config = dict(
    n_layer=8,
    d_model=192,
    n_experts=256,
    experts_per_token=8,
    d_expert=48,
    d_shared_expert=0,
    activation='squared_relu',
    moe_layers=[2, 3, 4, 5, 6, 7],
    router_score='sigmoid',
    normalize_top_k=True,
    routed_scale=2.5,
    balance_loss=0.000558,
    balance_bias=True,
    n_groups=4,
    groups_per_token=1,
    init_std_router=0.0354,
    lr_router=0.000468,
    vocab_size=16384,
    norm='rmsnorm',
    norm_eps=1e-05,
    tie_embeddings=True,
    optimizer='muon_variant',
    lr=0.00693,
    beta1=0.95,
    grad_clip=1.0,
    batch_tokens=65536,
    seq_len=256,
    train_tokens=354800000,
    steps=5414,
    dataset='wikipedia_en',
)
Below are experts of layer 2 (counted from 0) of a mixture-of-experts language model. Rows are named router (the router's row for the expert) and show model dimensions 0-191. Each number is 128 + 32 x the weight over its row's rms, rounded and kept within 0 to 255. Numbers have three digits each.
Before each expert's rows: "mostly gets" lists some tokens that are sent to it at least half of the time; "comes before" lists some tokens at least twice as common just after its tokens as in all text. This comes from a sample of Wikipedia text that the model never trained on. Tokens count by the router's weight.

# expert 181
mostly gets: " Canada", " California", " USA", " Texas", " Australia", " Street"
comes before: ",", ".", " (", " and", "'s", "\""
router:172103164123125128112135126118144061087126126029144183124121120153114158156181175088144160164135130084136118130127113198092109107147157130169153112169139126088183122168103094073163131104144153102071176117136162072130126135056221176149112121121171196083193164119156125106109187093131137070172051109176106196134115064178137110139139117104122155189125143073130166125140133161149121179107132198048188115132114121138145124141148162114131108126133093142109155128118145083169105129133097088137133131084121104108104158118128127120083158141166108132105166116132137169117118150104131147

# expert 250
mostly gets: " in", " where", " of", "At", "In", " despite"
comes before: " the", " a", " his", " its", " this", " their"
router:112110108119105096161128104078000091103107113113133126125144155126145123170121081119098119142167116097092103131124130167111126153176131098217145118135107093192163154053100133169114150092145095161105132068118129139125089046141178153159175109115151168132160124117184070071110152082190150068165116114058092131106141104157117152112110097100125084078086073071142156104127146116135130142070135161108100122117138092123128136147145123106110101107126111152088124089060088146112158140190155065095155108091157163124120113107084115091113136159100134134139147137100167142085150174122146099

# expert 165
mostly gets: "Personal", " Nominated", " Species", " Genus", " Coordinates", " Born"
comes before: ":", " of", " in", "==", ".", " to"
router:126085112150122157076105129179112102106152125092122172151072133105168167177138097125102196118101154162079126118206079092150093140162139117132138136118121148146104154139107147087095152107107194117161093082141139101139167117119190134100162126130186157115080116132136147163161111054119188129134138170094102178118065120124136078147095139121138119180134110094144140148207038118118148149124117144097148117173119132137145172108119209183096156189115128099087134101127123150134162094117114065145080154101145113207077179173156092068098180084115118131130139112140114086117167150093153139

# expert 213
mostly gets: " prol", " mind", " Son", " *", "?", " Kam"
comes before: " ", "\n", " 1", " 0", " 2", " MF"
router:227111159120101108172103049185076052129143145167105133130117148159151132149132150105104108111127128088118107154130124111117074103115170079166151113097144132189167113107077149145161137150149086161114152136108144068119100132111112128163124163125089114169136168093079120100094127152149117093148121170149130150069035136135131091142121125143104097206091152144181111081142098172131155122151119126074084107069154128112133142116124096166180090163093149182138139123106138161179169136093138090079135090080093136118086164123107073120071147115148092135164165122112138178072053126180145136

# expert 162
mostly gets: " Games", " Street", " Germany", " Avenue", " Turkey", " France"
comes before: ",", ".", " of", " in", " and", " to"
router:134057193120107110147123148134101112111133135102181135171091110146208175130129090127109175122102106114119133089109150128114088144112220107156154143123152098151187139131075106111092124097123153133138111128124138096107076174048199176104165130137141153124134139160140101145139103066089186114126105169125158152098064094158070110171146096085183095154123089128096126162134112080135154114113106137071154136149132129123173091162140165125098121103074133187077131145124150111069179105090119111166115095109127097179099159202169108145094142136139085173172156096105087155091167144117069083

# expert 196
mostly gets: " CH", " Cher", " Lag", " Pet", " Nort", " Santa"
comes before: "\n", " ", " 0", " 1", " 2", " 3"
router:153128184146078090111142122177128120122142150119133151135148138118141103167173149110073141107129168082136094113129104150097095063165126047164111062149131143162138185138055137131048115101108122142119167175142167159111112065088140114092151153048168171063158094104127172111087085127150111132123114190158141133076132081167126089113109135104117141146101174160125176111149132189132086148098138138070076086117111149084178134121104112088148117118133142145114118104097141072136155175155084132124063101138116153116179068132138151161147204082127087162122124139104109140140196133130166179

# expert 220
mostly gets: "In", " in", " In", " of", " role", "including"
comes before: " the", " a", " his", " this", " their", " its"
router:149073099136073095113106127101111101113116148127097089116120091105116147156170178139142173117145145130104083113149129167083104068179071106189113175122110082147154126125101180116129136085089133129095123090107139120124113119141137132113194088133147161165110109181160086102118127101158120069104110184097112162077115142144042144125127115142127100088133136139130125091162148101132134105082072123106117061097181145141157184148162131176118115104075092151104114106101055104111149127116198078132095112150174182127127103183089084149093099090191105209113104114177128094062093182111134085

# expert 166
mostly gets: ")", " Nominated", " Genus", " Species", " Coordinates", " Born"
comes before: ":", "\n", " |", "==", " by", " =="
router:135082166094116153071054171188028136135149150079150079134075150082118150171147108076168134090109129161085125176143118148130102115130083152130119081167106164129142138153087144143135107074106179158119119104088115170134175137054112106064146117146117118137111139168059127124140142091140126069148094164138169144158113101152160057079126137136106136203114112130132129080122069133122145117060156134113127143142083113138135111128195138125127187157192135108069161133119103105163176113079088108129126131087089144179139160115146092084105136121147100108155141144133095114136219094144125132

# expert 202
mostly gets: " Europe", " village", " Jackson", " Clark", " Scott", " Labour"
comes before: ",", ".", "'s", " (", " was", " is"
router:149069148182148128155091139125085058148118121074101163096096167129181166126178158127181162147069078063089136118172102156101109119128133115130145126098097146102177129143023121105169145096154086125107138157098248059170131085117169144106156156099166120085123140088093139112146176133100145108114099156132078171087095094147167153173173070138084103079086136071138160122147103087152176118124139127107145107120094094123122107138154130180125095102171119120125123128114153108084160141145108108125125149070133095142124175156119104121106166128186129182172124130082161163115145109136110131

# expert 160
mostly gets: "Personal", " Genus", " Coordinates", " Website", " Clade", " Phylum"
comes before: ":", " to", " in", " by", "==", " for"
router:175083170170084116092072152150092112133127124120122158101105152099154162207164080149184148114127115091128085180114129089119098150145128170157140054132157101143087171115081112067126098112109151109104117132124161121145136151116173169156064106067116122181107142133189102131119132106151185078079083137170073160114105084125101055103129124101168040149141112128078147134141073164123140133122123109132092069137119169120142146122162133174155171129133113116128180091150094094125131123081117069087083127106141067140100125155134042093136136085123123175118125149063143163085162100140138128

# expert 189
mostly gets: " additional", " new", " recognition", " victory", "ulation", " arrested"
comes before: " of", ".", ",", " in", " and", " to"
router:159064139180129119118150097142123087120140160072149163158109148103147183060165123126133146145128113071167086129171101194156095108191113102193078160102107117139110193103102136071128157078104152125151174146100111056128124117096175163109134117122158200097140118090104076191143130116083167088100107134117123177114126094180113133141097127138094095127159134077108137080159057118149166141133149134123138090142143192100161157172168151141159090191106123123100062100106140147148161146102188120124123140160116169172076154178144059140128139106116113178151139138144138145094135184081115144

# expert 139
mostly gets: " Games", " Species", " Coordinates", " ±%", "History", "Personal"
comes before: ":", " of", "==", " ==", " in", "==="
router:122028188117105138125160150142095059113157135108104119142134132101160199179135099117152131121096131132130133138127124115113095103123160183108113109139144088159126173120138120098142143077077104135070136141121108085161137128042120106112134137168125170078187152125118108156111091077128152136080157200116106105177096150085151137168143090135131122157175153145118074090147103070115140192117181134069180201142085120145134155131158193120125141131126162103096131080140147126137129129148040088130150125129132175140095185139061127095111145088124117136130138096067084100106122135060176067

# expert 217
mostly gets: " century", " ago", "%", ".\"", " million", "2023"
comes before: ",", "\n", " of", ".", " in", " he"
router:161095096066119146122106110127105096119134169133124073074042148096108127182126152077127113138129157117102138102161108158122106085167136115148202085104159110153154102111094143101104119069050130119098151086113150136117147127100144101107138102124185167124156139109153131180105102148113174152137092149092164167126070084213114128147113111145148136153131074082099132146159109115129146150101163147159141173128139102126185145164144116140110123139097041120117108100190154165140190099153151095102186158138197124191121140090165073128108190129140053082132118104094041152131167119115108139

# expert 222
mostly gets: " of", "ologist", " Qualification", " actress", "izer", " painter"
comes before: " the", " Representatives", " birth", " his", " its", " this"
router:135130131128086105098139104115088148061178148107132188110097164104101159125166091155145105079184096147085027128152135125133120101122111136167157154125117150164105167095064157148101203093093157111151143110133148065081058105133170103123155083074131162090166110084166118111116128056174135100092153117088093123121134091153111142132136112085132060149153107089133104119074123100182175166080138168078081091109122104145156120100111141095099106127107149099084066155088092170128139090155182157130112162128161125112134113146078085103062126137184079144155146151129121120064121123111145124

# expert 167
mostly gets: ")", "\")", " Games", "})", " victory", "]"
comes before: "\n", " of", " |", " is", " was", " -"
router:125073135135114142146080132142138077156108148116162142160123103147092159144107133120126146142078125121157164207099098083170089092176179078146079098079117102087156121130110170133157195139144175116116127102192147145168099087125134135097093142132114125066143114101125129099104123139123144105143137160078137174089089060107114077170071052116130146190157108151128130134200116145144165121146151135118120151142092134137155143118170132163125112092091151098098087121147140084113206127149091082099133149084198095165155152109108162097157184100126089114180226112121114093084115118082174076

# expert 205
mostly gets: ".,", " ,", "},", "',", " Va"
comes before: " ", "\n", " and", " 1", " 0", " 2"
router:163093167123166058136118066136077101102118145106095155143099179099174116104099119129084123126090175135187136195102102139153099115153163114154211111119208124192128100124108170152127115111161092099103198134087159112124077114038102143108206157129194180113172127074174104160097140077129106152118166189136134164061120125115169145138100136093118095141124121146152099081145081167183118135152190147122102117076144120082148166137124129135125116090163114170127110090102138156182118105068137160123130169098107158139107141144173126118111136105189109165135149141130103133118101095136112103

# expert 204
mostly gets: " ==", " mm", " album", " million", " century", " ===="
comes before: "\n", " /", "N", ")", "W", "E"
router:127047142101124137128092127135070126107087156088181092154086160138187153175120131111132133166119144125160171147142115126097129109170131158124146077096118149196143112126094148066125132152107158092109139108102122119099106140107143107097106151094130125108129139130135122128115124095138218130159113152132102195087077125144165118146154109140161085204175082115129095111156049143103105159180130129085167156153161143176199104142124173179158171076120153169155121112083147141144169082100128097125141131121129112150106123128120154129088105083071081090133207115021149113134209173093093120

# expert 251
mostly gets: " ", ".,", "2023", "2025", " Manchester", "2024"
comes before: " |", " ", " and", ")", "W", "N"
router:153127172087118139112060095112056104161114125105155095142115086117164104117098155128131155124095179121130108092146136108134084107187114078139215061133165091205138127141126176129159098122154110097109193135127171072071066153137169131099180135101148141168135158030141089140140129073173138127074147132154143157076122108154140100142168106085138110159107147137113069103098123114093164135150167151106153136087139115107189136153126141160152140094145153157162133092108141096180151146049082116108172153114125128171137150160097171105065109190129143102184129155162117143095113083135124094

# expert 194
mostly gets: "%", " ", " ==", " mm", " −", " ===="
comes before: " |", "\n", " of", "1", "0", "N"
router:127095136133079116152132089163036103118137144140091120112099141086139124176154127080118082109079161133050157064124096126088082068130113129182141020148089133164120125168134107088153057176092155115105149084126114084155125095113118137164131151085140117098114149144160146135145103084140151099118159163121092114121063092110215127187133072154164116130142087138137069085142094105135210189102076152124137151148136154076120153109155160108095151085127125116076125140134107152128126077122051115149137140130152116136133148101050150079126154146094144133128135115132121140081145151097163141

# expert 206
mostly gets: " song", " album", " story", " crew", " company", " book"
comes before: " the", " of", " was", "ing", "'s", "ed"
router:162107113178080124150094106141098106078135138083116106155113110131196134105159073117096132035150177091137106178156104112134072099087120057168089126086058154184098148149105113112135142151138144096112125144148174120114105078148122162124151087131177158128128051124135124114120144101133125126126181114123116091101145097173077143179143138099089086167167136157183147103189042130106132165135121193092109101098142158116113138128118203154113165149145080137090161121110099160047138127145126099088138119088114171186133182152151141095106114138146096217150102124137121096132141167104144151

# expert 230
mostly gets: " Sur", " Gall", " Gir", " Doll", " Fab", " Put"
comes before: "\n", " ", " 0", " 1", " 2", " 3"
router:145090168211087109140123164186070067170138173131115156106124133117194194163099129083065092052120106078121137173138094177173093094169124084166137152099119116152162149110121195126111144151170162116107124121130146101115146112135191164069132129111172102102122125118147104118079143153111134144065144164115126122174110115138157091137135117075064104124150141134144107121121135123143070140111126199113203080161106158119132137119157123122151112171137142103050041090128165118077122120167114130095146131133150104134146109178076156084151122090135124111166092153129138101092163146140128205

# expert 133
mostly gets: " several", " Coordinates", " Website", " ±%", "History", " numerous"
comes before: ":", " of", " in", " to", " for", "=="
router:181152123204103066037074167126130114152233146082131188121155130143154208156176091168119175121112166138125156101123080125145151049102105149175108127119141133186125126148077115088153146166160132110163149042089177127160113120141145123077141105110101143095133106087157145184106153107123148083133080133092135150120133096120165100173166117082135130141180112103149138122124154135183176163141126123115151100083113107140136130144163141134104139125093039112124122120120165100121163128138112063098050136135142128123132162146113088098124144088180112127138112132085162102104144130074169105

# expert 227
mostly gets: " while", " moth", " Meanwhile", " Report", "rub", " Key"
comes before: "\n", " ", " 0", " 1", " 2", " 3"
router:169090171167074127184116159154025078152145140085122135116098184094195148110097171118098151068104125081085107222131134146179101112141132133184126133102130133085151205059091126089119166137165147124116150152127144113096109109115172160104125109109144129111101165099129084125081124133120151138073118174130121108114109102130146117153109124074092108175140129116140095134143128107158102093085160167134152046132089158126128192082075154135127093120135112125063101097114125066073135094162127093130141099133161116128170091159118108118141052081093110118115084143114107134116126115175101197